From a checkpoint of a small mixture-of-experts model trained on Wikipedia: vocabulary 2048, 6.08M parameters.
Below are experts of layer 6 (counted from 0) of a mixture-of-experts language model. Rows are named router (the router's row for the expert), down (a neuron's output weights, with its number) and show model dimensions 64-127. Each number is 500 + 40 x the weight over its row's rms, rounded and kept within 0 to 999. Numbers have three digits each.
Before each expert's rows: "comes before" lists some tokens at least twice as common just after its tokens as in all text. This comes from a sample of Wikipedia text that the model never trained on. Tokens count by the router's weight.

# expert 30
comes before: " to", " in", ",", " by", "ed", " that"
router:458530396516527555527476434467475469462508486504537483499523490524515483474493465442459563491515492532498530559458542523491527575534568436486470484439505486510436454472508495485518483515563489
down0:454496539398459551433475518537538526560517541484479557554494463492469510498530511451523520525439475508463534459497505482501473439483533517480453468376479515491456561488521498520489423551504488
down1:551462501555498488553487510483523564502514482530520489524495532453503534403543503441542546517421474471533530512482465427499522539532473544425496558495474356503520509507591549506557532500440482
down2:531481521519563564510531532607467520445490483467517571463405515567459494496477489525512474518509572590468593508467446515402554457581540437489556530515541478490540513531551472498505507552444510
down3:525529530487461447548445514452571418490478479478504551521501460519485438492507562526477565519525523430480508467561528556491438482591597474510498480499511527447513512528490567473531599483378481
down4:547465510477522477508452449530553565499513502506511545517483478514535532520583486453512525476508556521511489488455475428572501586545480459507496465567449500499504609568490486482445567500469474
down5:562502538485477528489448474576540550538540557487512525534467474471489505495511518519538487433537541428481491481567428521497440540558543583510582564464485448478482448479530518497568564470499489
down6:515455484495500432506506477493483450432434507550490460456553486590496468531484455486462483486507448497487451468477516525513540510487568474440499451544469486528500538473427500510407543436500500
down7:503492526476446457578405477522529484476539497483417431520514509466499526481448447512486488425558507525497547508492477515530431460518499571542580457554547467490524491437449560556509536452505459
down8:558549497429432444535518515550487551539501477508415457471449553521503497582435571518462433486528476499446563497490501503522491512544530506527496483534511495480606504502534482538559552530451460
down9:553584465492565500504392481527499522504503502466452489518546486509477497541508555511536462481500530464530510459464437523516470511510522529485475593466523517502554456523532492542532487542492427
down10:510522533500455431501490461532471432561477526527508456538543509528579481547527448526546600525519520501479472470431545476559522511525514476460537555525483549452470491444472488501455557542471492
down11:592502503435490552418535511517479493593485585546483515482540519496514501511462464414439509480523532509524459552464561484488510447490451505579543539549476503542510510505533433504583488418478486
down12:552499539551476500560532518570517459511565491505451443541526458474537510584432445501491539457540520539419537504441475454487443476567483517526599496568482480440462531457466467508470560532436536
down13:513519442475466544507488464569476498597499466509428501486489457509493517496556536458499532479478487535473548541427497499464603476540486501506537510521540493515425506516489500465515453473553478
down14:441459554515527427465470547516510456551556459522471440478515511527507501488532521520488470502451488520496496495546470417541573450484524510476514512461546547514416492471436450491452523552496472
down15:482500517559474517484450500570516496478517496460554487480571460494488464464561451528495446532474470516525431502520467437491429547424479475500435491409397522554447529496530564478489459485541475
down16:436517486581566380436459581498504497455526532462577507497533493480532417461472556558440536522495474528453542547497450541489541439492475456495511547517497532539552540486405529464481507553471495

# expert 27
comes before: " |", ",", ".", "–", "19", "20"
router:468488412542490534517483448504502477460497456483496455537554551473540447437493470502512525545591449472529538517487460561487565555518473408469465407446501502442472471427519493492470458517492494
down0:423510574495510496513490470585472528578590604514454562593516469572455524464556475522572500518426466492591483530447477459514455528472537513531519493523519485505502428557484517504529445515471506
down1:440487525492496486541481519543498470501505564419457541602442488449530567478493541526531536490515494472485529548523498442451492504416500476509502586522501504392513426492489423527521521513506494
down2:512519456527501593499486503537493587487447507483535566493502485565502544480476474548535473539478520545459574560496491499490515453489543596459576539516462494436538496521520472510505515553482536
down3:504498512477474496497430450488533530495556459426450520468517493498524484453538496535480542554445547423477438512535487493487526519501449514501465474510505594484494439613495544512591507497522528
down4:498461493439526431489420523544517582412560566571512540517488513528532541540501515471473503553509471526550582487472450508534476598466448486498510468431418494471492546507484484536520509530430396
down5:467548521493554484505496449569487475472477473528512532518403459498480423520504553471561521452526562548500488499541385548501435575516517532539515484458538556482522446539532470499566518494513481
down6:523517494495483456466535414385494537529472530575529526563520533508550496491490516483508448506501482462556550536447566536486479401450506457451458443486495539451496526473462554546476510457454534
down7:497528520483512621552491481526505590562575463405501458554483443484533463540517458525422514471501586500464492508497435522500485463534474571488509507509520540444472544471448524500533440485411511
down8:608552484461463471522503452550501553465534533503461441446496565503516459488535521473453477457555479469438559486499449464542466476509534485497456501543506456489509440498561518513530508490431436
down9:520520483496561493529446508473477558513442481574457426565408455495512523516457596504467559438493528490515551460441488501505488507487461446484510556471565575559544447479511527453476575470497499
down10:483476500531521483465537462507469541594550500548479554472476462555504533452510548542540467588527540443514548464440476442480467525485487494485510461469475501482545522476603518582502522550462519
down11:517506568463530592495510605565483541586524514565461530449500492487498498517481492479515489465508556495474519505447540507498505402529476483561518595510526448577525553491517508509526575415447517
down12:453503487487491535460573548501484461494546549451480513457492517469499565597447554487568565491474458537439516467443484449453473528507496554565572457488542395477495553445534513475496591552472529
down13:455470526514526506470532532510426537614527468462470498469588524565512588521486454468538482527512485496479474483509508460501498535493524508452474514455475446517483518429504463442545480493578495
down14:481536449532488474529477544429479529491553496490519438476527494450487474543579479470515442494500533454418517545549481469454493464460522433575521493496589466449444480528469513512497422446533490
down15:491477488523478520508407511485514528444502502395515512446495520515504467511575469476516470527481558561448425582508518537496512572500454494476481456517463493536444540512536541499509482470499497
down16:476494457575553470500466517542442510512483520489572500491499495457404421480486497578491503586535495541545519537530521480484506453539495509429438390540493529541475460443488514463445498505489528

# expert 17
comes before: " ", " the", "20", " a", " M", " S"
router:475535538560488533493480464475478471455431481499528425568525534519434469452510493479455514546497465565493544490485473486491530475516544475440527464450525470505421426474483440473493473497510468
down0:464445548424428489499477476482447528539620609527458482481469467569457503510554536494526503481500447494565477494444542457475430537522497520459512509535518511538458551526511488517592433527491526
down1:473545480549504497583457501498533628538550406468470557557478519479502500455498551535500548492548480526554506492532483387433488513480464526527469502518485468492485442554490468490533525507460466
down2:485508439468528540503527488489482526572470514451525534482536561476500500557488468502514383547507490568485504483490532548547478458574573501506497588526505484541430495547546516518521531481425493
down3:495475534468500434560509491469564430468466496455468495503468640486525457450485563494569544569452524417501519488463537567511542534530509448470475463524558523511563467551514525533548535524514520
down4:529511484453556478488423478511582509534544531463474486503450493422503543504547465510453501492499505490525484519501531511571510451566572482514504526554463476522415523517531440540405526476483510
down5:544462542525465533519438460554544478484503467497515568488485497448512458478488556557480514447446542492447469501538474540420465494455458506517525540477573552458453541482443462460578473458562461
down6:528522494489471487500539435399464450469465493556552438488525438479584453481420487444431511525459396524543549449446602515470549510540522448511547489507506483493488531483420519513469463502484528
down7:521549500449458549558463484484515564541537500503528488505485510498490502562468460562493558409461529518505507441470475464461491511551485487516577506567493449553508465497444498538531494519480487
down8:516551552513465537535508488504535542549543518516410488457466493478517489524527465474450495530541474517459575499488534522556505516502539517492423473474619474473545473484550500474515569547459439
down9:544522555512501542531468510493504522526540542524505500555458444492435497557442550561507456469472539547522475492491518517518482501462485483473561494534553510455471472580578456552536488488473474
down10:435484442455497478468525494517474589600531469518516507527574490597497472500558503531593529498487533538487465428505464505442489521525536473496530543512452538458502587485554499542449446461536512
down11:515473499437521566465516512516597504536510513463468545457524521493560482487486488476513492459481487478486537533482586504494521369507492474553486499531469518592541496465530486544545478437506553
down12:510448466506507487517453411511480505475451592457482507495460585486492502569496524474468544486493449439497559413513495477533445467539528524517529481443505557540474598462540561535468557492546528
down13:469465467560489572449487468491496506539465546502506509491534431558506564487519483417534497491545505443453546443491468492550524445547514489432486471534489511504412480483496493498569540411558521
down14:494558503489470499555410497436562552506489513441459488457521499503442574484498485510519511434531508542535494594517518468469553472519538506509497533471598546499451536483450536528549448456505512
down15:469550497582566508484523479489523430470482447412490546460472497439512464477594505534573485509439519520506462551604512461451465515502480432527483506466411512529516476526585538534524424491556500
down16:452509486524488473461521577451476535547595517470516520425481480528508540462535536530552517546581499511419467479580467487463422466517449474463506522479581467512561470506428485467508401506485571

# expert 31
comes before: " |", ",", " |\n", ";", "\n", ")"
router:493504443505567504497524479477477472471460492518522503537532570480559488484422433537462521426582485489511563577479516496482507511481525450470472476441495460422424485463525499467495470520527505
down0:467485557428444494468506472516469512611548616541466497528528388464494525479493489458538505466489442455511491467457551406513469490517551533534482418448512556526522506474486587519581434495477526
down1:465488492439482512576580472488495473565514487541495471516529484494531532444478531471492573507564486467473504496557538407501500562493503517488500497440555470450506450546483454490511467527493518
down2:441475523397502543505558525536510512497543542490479559545507487553490481526445549517542430580447522437478590477489415456481421444561587498503552565544446519447507530615534505426501507501493516
down3:488457548468485476587454460509520475504487430512466480472539447525514477496533545495474600523461504476459504478524537559461499513479453509531496503559566575453489482597471554487518520451475513
down4:552496547482524475509471502590513562570476478542461523532498494538575525428504507496471502506473498501560554489406475483517533550553510538483494468465449557475518563530459527516505499480458476
down5:451517557527466506576494535569568497518579510526477582600507502504448461523453470445496506409485471454435522494537489560457509512502497529549537485399485518470522484448454565462526556502482484
down6:491511468533503468498506370435506454462454462609438528514488537510476502510482540496488475461533460526530489511522493529436503460560494449459480428539428523443514525504469493547467510452492488
down7:442518494476446537549477400522551508440539481445526484561452543480491559503540537527466474501491517501438500527494461502468470456417432593536550504495517465564521484469482539566500493467533486
down8:543549490483451491506572506542527506470438459506451486459523564546517521553473430463419457531539502550548576503511431512547508466512533525462516550525484426365503515432506493467488566462509566
down9:511491449516608495524457551529471547458491498524450533528543543470495465516542538535484545495577540520499530537445447480537466516478520535435498501463490533486493543545473512529501517512442493
down10:523500461531509552534512433450479545532509497525539507472537524481535488485485450523523611544451511505440489417441543553574473522471493542526519522471452520476456505514532558506411504500471519
down11:512563518402543535433548537517481486553577492496473502483474529532529506483513434488492497493499517454524512515489507467478507457479461481556492507530454522561489529521552511512557539444471584
down12:467475457466519545549566479528476532493517540520478540515486491463574516507454511495526474477506475529437501459482471498550454515536509491505579465531505504425396570488558562531508534527401564
down13:559494517462530445431584500517505545562540554423469485499508498524560534462523546486518576523541517509518522592505483454521503484537544490440498505507481489568453503469512489506534477402552514
down14:478485499524509482525485521524488463549553493534524442461471465479484534480567497482443489495512450493484499521530596435508470527467482476506530547503506522495484495499484598507516516437527533
down15:467459403499502468471433455463551510467487480453500487474578452469475494461524459503509520527457500493485443531520518529497490510489416436522416502417501482523492497540504631545507467436545472
down16:454551509496573456463463578577510518473510497482478514442494446446496529523562445538432478513565474537510606528485536488519554433468478461512496511593485515512492570487486491472463454578476495

# expert 2
comes before: " ", "-", "|", " The", " and", "=="
router:418460507519468487528592492497496486438429471488559485517527527501499501481526476481498510588503469490512483506475592601456506523526475479461468471445541507421384454462529466442477431525496444
down0:464408540454431515451543564452542522557576517440469490496447452432469524500574508473490439512534538488561480508462494494483429494475553553475462452499535541513466467557510512531568479501452526
down1:510463492532458523584450520469439571605542498531483473524471523510473511470522581488537514533494504510444536516526543429528551465529506517441566539496499449420481478505529479524498541494424476
down2:553498406400471556491441502497462478461497523483568545505451489546460462532576516548512438518539509535425571543468400471497494480507561456564502543550503451456471551475519580475503545516557519
down3:487527560467496461571498510550515422488508452488512546495527521478499506475562555493544602523480505493510535492544548558493480517517502498464487512517567489545552480602488488485517556454530462
down4:603533493457535488516499512533548495579476524523527486449435448493502545508494486488455478529533537535479506537465500458470517545529452487490536504528468485497482505527493467468469468474441440
down5:496492576535491517501400508469500496555512483524530518473490506434491442443541474512515471537463484529437438498519460572524505463419521590438518469411501500497504548501490504548515517454479404
down6:498580516549434462520525432416467507465473523597555447519555580563511464451485457493441482510531456442533535512487533502537478494460529492477505425500467544527482558479463541519483487480499463
down7:499488494500509515527552446553527477498535516438534508489527544482509601560512446620557482471471552463518517474549503479495429432519458523528502518551503541591541466500459426467478489506504489
down8:582547499460557549469486469485583565513555497539414505490543452483498534560554485436513462383517447526461502484547493486520500521510527505449476542496516458461516482567564447509532502524500424
down9:538537469517569478558423565509488533527532494561444539571429531570500503485432574499510492479503511543514564451458508447539549448516455508429538466498607549477531482518512529510473530477504492
down10:548465484436471534469495436503490543545538512513458540495494469512541527428559507537552516509460491555513545455506531448491439499488534460491557498485465498453520525503532492561406492554464489
down11:555525493454482515509539490571513517504549509583487589503523553526570500496527513527461525432450558475445548558460475528516437415462505454503525564571454485497487484451508514527492550504391575
down12:455455475463436516449529551506539521509529454443521559467557510475559517589508534463532498454477477523474579456446490513451518521537522538511582504521540459561486484426570550543492567567526502
down13:500486467498506604452469467503436466541492504457523526523537423519517528502497551505526535496461485521523550489491435495513448503527482504466547502545480462537419451450462499496492431515588430
down14:467507486557522454543447494477547581483490396506442461524519555484503506455556496446452548524443526446518472526511495487463528465455515522493551435453544536476452499476482511583499502448472523
down15:450429482517494458497518460522436556473479444475507444491479498422491503432555462508525540512484517483508420538500505500526561477498463504516469472562519589527465412508476557559513473456463406
down16:462466468465484459462469534527474502451609526441470643515514451440517487514476474492450492503553466534478518510497471508498538482527508510544420501528549519491479524446401494506512524487489520

# expert 13
comes before: " the", " a", " his", " an", " their", " her"
router:487490484535503529504466406470458480475435506466513412550534520529482477437503513437443488499518490525504587520543501485482465467512542450440507483447500500438411413478497454488497463501520462
down0:475477497395502495539468507517501571578580560451501573542465500514481502554552457498569510461486557495474426493535501461500454474488530553535453471495485519540490493513502466537511517416456480
down1:578513460566532511563477519495498540530536550475486468543509571422463536416529503448502492482546540465441532558517485441454561498469489498506518487555449385544495488538596503499546562483426506
down2:555450508465507579460470500533499567496520545447499523509514527520498479514562463565529407488485502510480532496517484534508520459584601464572562505514467500444502498509516506473549513445442444
down3:507554474501463448463482439458553460446440517430462499468534528499583447505567513526512572479464519438518448453470503515475484465559555495473534515490531575480496463582526579479543535506467488
down4:547488477447502477472459489517548540574494565494468450465454519505525565506580529482523518509503509534526458434536488403501491551495487522477547437495493439471433516497510475478446592486502433
down5:448489510478568514552437547548522533510547537530486546526483410515475484480474517542460517479488522491435425443554500478512490584543450513470552516440519530483542429530520515515559496421542506
down6:491530515520515486470539458585438511565428518553538500501560580479552432500515505508509524534529473546485480473456496481504545520539495475459486501521430549517514511446454487519441478497569519
down7:523480489482491534541515433551515590408493481436438454520503523543496614459485470541469551469498530491474513467490482499508472509462498488570493533477448481512559471514510503500527512547460497
down8:561533505513448453495493416510503531608490517495549457520398553530504458541508523529473432528547504520433535483561494490591481491536524528478506534534521528512516478519492534482528545520463462
down9:496481561496562553546448538518461535581547522458480553556503459465401458514420561507526569459500538480502488447520454510507464444533506482439583583493542484470538455517511515495513493504542539
down10:564499478455489576499502495544461514534556452562468524427444508487470441458499540502562506503497494519478499491451493531473483547514509583470457555459448472454484516548521462546452480544533478
down11:507504490477522506465512522496524529569514553523475572502510538492526501457533441435527515473520514495496565527429538542474499514466451518542505523544478533560437449477568534526536522524403551
down12:516485493517448560418537526454481513482511518527528452476531533503534521536472489531552536476494422526479498436468556505529547527516572513419499468450540431490499568384532560563428557482546499
down13:502447499470525472507470507574468515497492557501518485513532573504486573459468525520525493506506521455455508460445441462517551478477493498422473566519513475645478505479481479449519523517563480
down14:398501526502526478548450542557538462482527431521509481447527478549523518466509458505510555507472464546468514519504573423479569523553540500476544532511554546470486504470450547467460484480594539
down15:486558454526398480557509507477519461530473432504474561484563473550470473532480517530491525522513514565484402540579530421502451517446438457479489449397486513493472502549496479505537507483548494
down16:422518426603545424442487532453464458475525588550560538446560538521520419429537482533481467534512446558473529515523497459511504444527468457470496493541560525497515556432482501473474419546493529

# expert 12
comes before: ",", " (", "a", "\n", "i", "'s"
router:460487502501535472524502437464471444451508471490534398518511562522556505462437386468439497502519454512489503541433499505485494489493582461459494497465531466504428483457483505451468494531504512
down0:421497497415499513504463484615460484479591542452447509500521456467468478457508414477568504489542508467515502478464487468531483470518485524483421460481536571523495499499487573497558445501522435
down1:497435508517568478625502503532471429483485465460519479510444528498521509490543485473510503488487420464501502521513515448492534490454459480517457637477497456477487426502595512495480502556514529
down2:538457541479569576510452546458467432519504547528510505498534467563520508524487492504503425547559523495502511494483471489481448539577537473549448495542411496456521518533536540487512508429490498
down3:475507486517518420512512531462545454518577467470510545484546525526521483528530470547469527512419467455506440486518516546508597460508534419543477473512571553491500509600470603486543563504480551
down4:551477474439508528475490527557514567589518522591568414479458490511511487484541521506464487533476555512467494521432499464535488535519503493571482491437417518541492522537451480553495528515440515
down5:516574524574453511501435466530498498438489497543537536495447518490541438535496501428421564523473519507467483479478421543496484525466498623540525531411508505456539471492490549485546524528528549
down6:518574463494483494522479449500482490503434438576512593470493517486479402504420484409485456458479497551496536498496530494457517487539542452483478475489501529512485561540493548501470522488514517
down7:446470470446439559536502470535520516506534516443532472577444584446530620505455436503467477530492529479520500456481495531479485451501544494547527520556497471495521455512528564475436506461525461
down8:599503469514498481535553485582499505512493542521500466569495503469535496532485517474499487498582459475480577460591469482499527503526518504520513545556530454457513510457481388473501537513474547
down9:563573485521563480512505558467497542544544605524546440478493541542423541525488496519494500478585503465505497509493405531528469532482413498482534475453476529523502527459470460561506505488508482
down10:529488456427475538537469456548497555583442534575507495495532428533541529532479530520469623527515555477448478421481512482530436515546516500517544534461481467484508521450611538535455507494442514
down11:563556483447518555407544470470500477510476582489491475516564566492501476498487419404505542462488445484476518564472562463484534459481478435521520487589454513585454490490463494458517510513497554
down12:492478531534537539482522591522492526572560545523489457510529596494484563558435483489561477429474566502453544461439491476526455569468523481612559506547502485525472527494536573496503519488492560
down13:517479522509545494464545462505542519530520514407548510495504495612485525516579489522505478481455467514529470525439504513484575493554525515487566487512507442544515516440461485483487467455550505
down14:476574492574470416531465497470558583466588444492504505450483475526516507446503496476513479528503450513439505547552485432522500470476488536548573553503546523434445519536404520495487548539417514
down15:481543442432459469477483529541534548572541491487474492457597518466444482499520468517510510522488551548566453567490526492495492499482495488589469463417433584510487494454480524505515482465488486
down16:521486494564598403455486517455505489476515512446517458474522507511520487549490516520502482560516472478510494478435560513442488419511428464472425533473480488478528541457555501468409479602514456

# expert 1
comes before: " The", "-", "|", " He", "==", " In"
router:418451489506512457497540505495492487448453455515531533494530490496617490472533457461531517532500473520550472540481531602470523490488514463482481480460536523505393391500514497436429442505511479
down0:447529515429425474502509499533451548553519537482480542520510456505426539550555502500592568456535495445523466434522508530530483504464516509577468460489506505484485514538482456522548456462480438
down1:531515499509517456483446482503456532556511469498457477532446501475462513432479540480559537546483444508493602534453563435534519507496496457448514515566458427529507443478482431517513446516520445
down2:467528486465467573521485568553553546473483543502514542552526547525517539531497541502480434600566570580432576496476441523457509421504510535560502547488477523548520495501511489488556491525534498
down3:485418513513523433543464503438555488489570460439516516448500461492523487473534489461485609504416491465577495554540535514477468532556475477508467470484505556560518455574485477483548495531434482
down4:534440486469539492528491531571505496531455526549528501480451457526555557515605491433480459566507496486544543485428506495458445529544466454517474538489443476529485481503477477624510521536467488
down5:525505564528526495484471498531524525477560490497511497501452485449560452452522473499490509445476498484444456498545461493567428467463489584433555472457528506464418586521531587557576536480483512
down6:536566462516529449499556408447492504463441553510578525520554567591506466499447458523461495507504459449549531491525498528465548473492494485465492485556429567537437509490445518496439490454471488
down7:516413519524501576456467442501476508497529585511488466521520525485488513506468421551454561532507571547478487553534519503466481403495468591592535537551526493548523474547524518464566481488513541
down8:639526465512512509446456443548548520484498538500505475545532555523492540510507438443444419462531471535470622512526450505529482504511554512474493457614470502475478526507530476468513496493484446
down9:516498482463563535474486487520527513532535520484518512465489502466469487515422551513541529452523439542490496556478422506534448457464494482451511534542591464502450499516572465488524514494518458
down10:496462529490511483532481436507568520522456447506493465465508483460531505482547510530588541482434526548486486417492449508530519496552547481500524528483458567461469508479556479538435532526516463
down11:539540502413531565461529533488584386519555543435470600467510547500515476516491518472543461454489537523470545565428493488462515467484533451497571487572458494546460433498500515526499543488522539
down12:483426527516475480537556577538509472494483524442510534490511555498584510570518496530492572461490473514447499450426517515482488575531525459494556504483473478509459551456548530546478538545494545
down13:498462451469556577497537487495489556557509466469517531512568463509535528558415465469545550459468473518494528566474438501550482498531471520431532457501479450551463508517461489477536472507554511
down14:453515447547533456493447491522544471502509407467435434507502514536526568433573515505451517510470477431482569543487461393485558462478549495492541533455536538437472428544443536494496485469506532
down15:429488461467554471602459505504488552497514470423485518499473454468481561525513539492510448510493528485509472533491424542495517512515469425475473552445563487516539447479531564535492420470631510
down16:460499457431550426494515592512519535550588500478587587478514531527443527509506466464500508571528545505420523520465497507511539481505472486516467520496550513505450487514502498455495460506474502

# expert 7
comes before: " |", ".", "0", ";", "–", "th"
router:506493481536485470537498459484513454499457486495549416583555580460538443529419476544449530487529457454511558543415586547489500540452505483473466426460510467466501512450465459487510506541541446
down0:470478495438487446481510542540502538538513581481404557508539444496440518456544555481515480481471545531499501499471566469491452491497504554530518470498452526507467485570501472498559445451463461
down1:540481469529509546622464521475534502486517423434565486493526451526445579449522532512551512536507538520490498438526498417484495539542502443457458481481472458462544455532524422490540463520476475
down2:526433486460549584470540468518467551467482539549494504500505509486491514517497524425480470476528430505480565537480454511542475498601553543545464505527425463524518498547638508557490545529492501
down3:474457467472464459508473495437530488547545411496528552437532525533464489461565456512500532523475529447482493485520483593470484524543469500496506456477540575478482531593506601506480534570504463
down4:536483520492553453452460469557575512601499506551498500500467489532502496507530469503492551537527535496503505440468527511469469590560514504431499518499471497503512515517475487525468519469480506
down5:546486544515490564562473467508503548472498438489524528538487509466429437476425521503492485489513513514441536465569435581507457525473482583542478512450463515533473467469512499507537490530484431
down6:530561500610487456509466443485502468481502453516515489485548498461435447519544511510396542493527430544507465479434552579476553516476501476471495456394472494461446538501419541502466469434504452
down7:488519511526490512471524453509479511504516545454472470543390567451551534546519416543428524554452524464439544536492456474492423474573555531484581535562498493549512469506442483470464491482491569
down8:587546533462514478500512484509516533473577476521478475492437547483466520568474536455532510537520459406497566486500435468496460535536496545470510453516500477517526495497540489512412568452477464
down9:555528553476530572543489507492547541481510551529407518515490494522493490520431550554482563490484606528534517529503414516511461499547396472529561446528534484472458441508522504526458491514469536
down10:533486500491506499480513467499538559543473515562494475422542488511569526503506484581571504541531496452568546483446540515525458498492544439486504479488509526509506571453492563516463456516517440
down11:533487554463531548474481505473552510549501525484485492505509532499474485470464505496509544445516525487447551518480480490517538439505424436523495516544429443515544506451539563488543529441425515
down12:488461474463468554540490586540573512558475541507483476493485557456547541490485480490525544521469464475413526445470474486504491515472447536529565485545474476549418484463423547554513607613495524
down13:480438434457515526486575471486438539585506554504531495480617452489565525496497491478583495527540488502497485527490486464514511529534504522424503549476467532509445494514495534437484482523565457
down14:473514548471510396558451537454519527495506499415500439462493541469475603467520510488428525545546449433544521527538535470513521482502477512511472522464519493441501537443529531492513537514510507
down15:487532451450476479500472468443507574450530500431459501458505547515487509536551480520518450532503547550467417532577473528487477524565499563498481493418426463523436558576466476502516490477542502
down16:513540531512534417475437496492474472507509552491490524463471502496515574526505457539492468529556470579482511496498538477460538511496453472461507522563509536498515508492484524569470445578399511

# expert 21
comes before: ",", " of", "\n", " (", " and", " in"
router:478487481520549552534484438498469482457445469485527413502483562542560473474438501510499497525541422577534468486513463513478504447457528461424445421479512502544462494448467488462449439544498505
down0:433510487467449515520491475528478567535589561539470511575528447447469409497562514452539489426485510497511453499461519497486544493495505515498580479486506547498486534545461564535523492519469503
down1:461456557523508518579482456500435501519459537471461466480482502541477563440577501450530506517494477539453529517515527455501507520453465485484495553527468509505491442581515455457520472528525431
down2:574537542484524527508534477480456507548502515482552538544537556567493520570451495424565470530513564537473642484453417521527495496502509496539493512524446472484485522493514525463551540522526586
down3:471467466471526500517479457491522455499569521500471530481497471559460471585490489500477566531455491423546486572530492514514514562566534495521408446455533547467479511549435620428554520469477514
down4:546476526457521518447458540484590524517460525521497436545462476494521527518485488440516508572468508506502436495477442517529437547458479500457503507504467435495500597560436481507559570528464478
down5:520523535575449554551449504564539497497475541517525495450464506474500431485492504496483469469522514524430438446485456530503456518533476582467552508450576518529465527468473506555526545533486554
down6:482557432464434458535522406499473522457544498505487530503551543480561527468544446509499458510479493509578457542445561442490529477467520472455569470458516473391461492557476491515441536500525478
down7:443532391463548512485600499558532519518489501450502499560446543497561568532521430559461544516441540494433454485411534489486494510475483533580551491517466528513516487471450517564500509464457492
down8:566541552508487491549518487519502526475513557538447514517508525607507496521477534413456514491566520520502540514484473485501485482519536528541545525548552491453530579513512524551511518553461488
down9:515508499449558501515521536511483616512556520463517492519511504540440458566458493516528529523503526531491553511504413451577498431504454501468503493554509486390508481531466435537534537513430497
down10:475438453514539490493568505546445560612496488534516419461598504521492470525488485544488576471533564532491519466477498480434514512511516490492485540512523537505478585438529580561494431545511456
down11:578522511469524544468478510499530483589531521493488500481518456462497520463464417457521502459492528489460543528477606431524522476536479452568581562550513512510465480517511480502548526429481524
down12:499427497580452504521468527498530593483525577504487493494480552536499470562425516463506509479457537515401503406470448500514446456486508471553550500577483440504438548442571553494473576520551571
down13:488480508543484492406572546471507509562436550485501472559507495551577534542545530514485502506542443590466528535479484468491528534439534511470511545476492502551497550461507489518500530510476538
down14:455532467534493525544460480479506486507537478447499500461502590547522524440484538545454507497498511466522499539561539428491498483523519509493568462510552482489467524484381534484493452493492530
down15:437498442479507532521401522498505538478492508440534484472548493503506469549533478490530482551415569514517404527533485499556451566467453503469511446415487517548446507503482512522472480429554552
down16:528492461558488507461532533566494517457519460552487552335481511516485458464557510515485402527564505565509483460547528519485510512544501497485498441567469513487529446505509500532499427553474510

# expert 20
comes before: " ", " M", " S", " P", " N", " D"
router:489483517528472496513513442442524495452452485544486484480603495503492474455522425484509570484511436444515510533498471504464514508495537453443494448473561485429442433426501478455485468532497453
down0:417513579452466546487482488529501575572559558535444557560456492533491508455566485469547491450510549555494488492427453484490474438532560499512423484517447531486418539522502475520545503562497495
down1:494456554527471558570498532541476558461563469477536501525460475453464529497502544418508562526545438535541470517488429431493559451556498511497534535527496434462486451509552542447527490473464534
down2:458509416427505506511516515502474514525536527477518557556445530526524485519479518520487390537549493549442600510449487497482535400546516517601491458542552467425466480482517549491549494546478501
down3:454536506519522486511429510498542529558520468501493504499509520471533478473571567530490584501470435415533465500522522536498497549502488516458519479487518568458486486583530486496603553456538500
down4:532474511475518452486483461530507570492470548485461509453458495497583507550523535448466457450565490550455501471483507408517476589512484490458532510486425516486554566469453518514513495528483405
down5:545510489525488524532471495496502529516507504475492502534490500481482483513506507483547544487469602464456532530533534565468490532469457638561565518439556548485451458454467479474584512511537502
down6:535529472497414485536480455445474464478429444550515498499530515525503439458518481524455468462489404511565495571500555516499572510558498474527489463453519533507526507430446520492418428452530528
down7:497527417481522523482493456549490479499536421440546493559493524511537536555512484492468470493439598447485507500474481534485435459482522538575537497545520470558531474480480522553472483530485465
down8:549539512451482459451512559499532567539564560500419457557524545484497451505474484394496546446495475519516495496531409494520473497530497527476511476499564449462518535525540516513540454539489510
down9:511464564566504564482463516523493567575486499482448527509439515559446543469474596527505494485476476514580527502502493527477510471471531486421481502505517505530368467564512454501492556476552499
down10:509467474540499494500526526528433565531537456501499477466481508516502458416491480615594514516543550479468548418440540445437465551526530411463490533556456485470492508513546419530520466560502494
down11:501511457443514551444515503490480581559509534532518532430513472490523495506463540529515540476473517515482495521448497547537463459540521481529538571528428502500506509527581488551588531458427552
down12:488459554501488494502540532509474479464479512500466525452522535528541560539442512460530499461563481478450457401402506518504442553512528493446563560502536466555507525468483553515439606552577505
down13:508491527471532517494482565487460611585467547487468479514548510524552591490487479522525504500504431497474454498493441530511476523533433469480462484545517477495462545461485466418501543455548450
down14:468533548483477426507484576509500504494493443488465504401519521486445613449453561485452507546468499511518483549481509397520495495466520530522527556417511540509499513502448552488537489490509509
down15:427539526537541420505486517514496507476525429466481552547478472438424514523554548492548503545418531475511469464481519555520523500550454519535470458416489470507504487478560587460515492466559545
down16:475568442535522448465428459517520547503550489438486523455467500528561472486547540538454541556581510523381475477514477551512527407487461495495430512535477487404544459519468486548436416477473520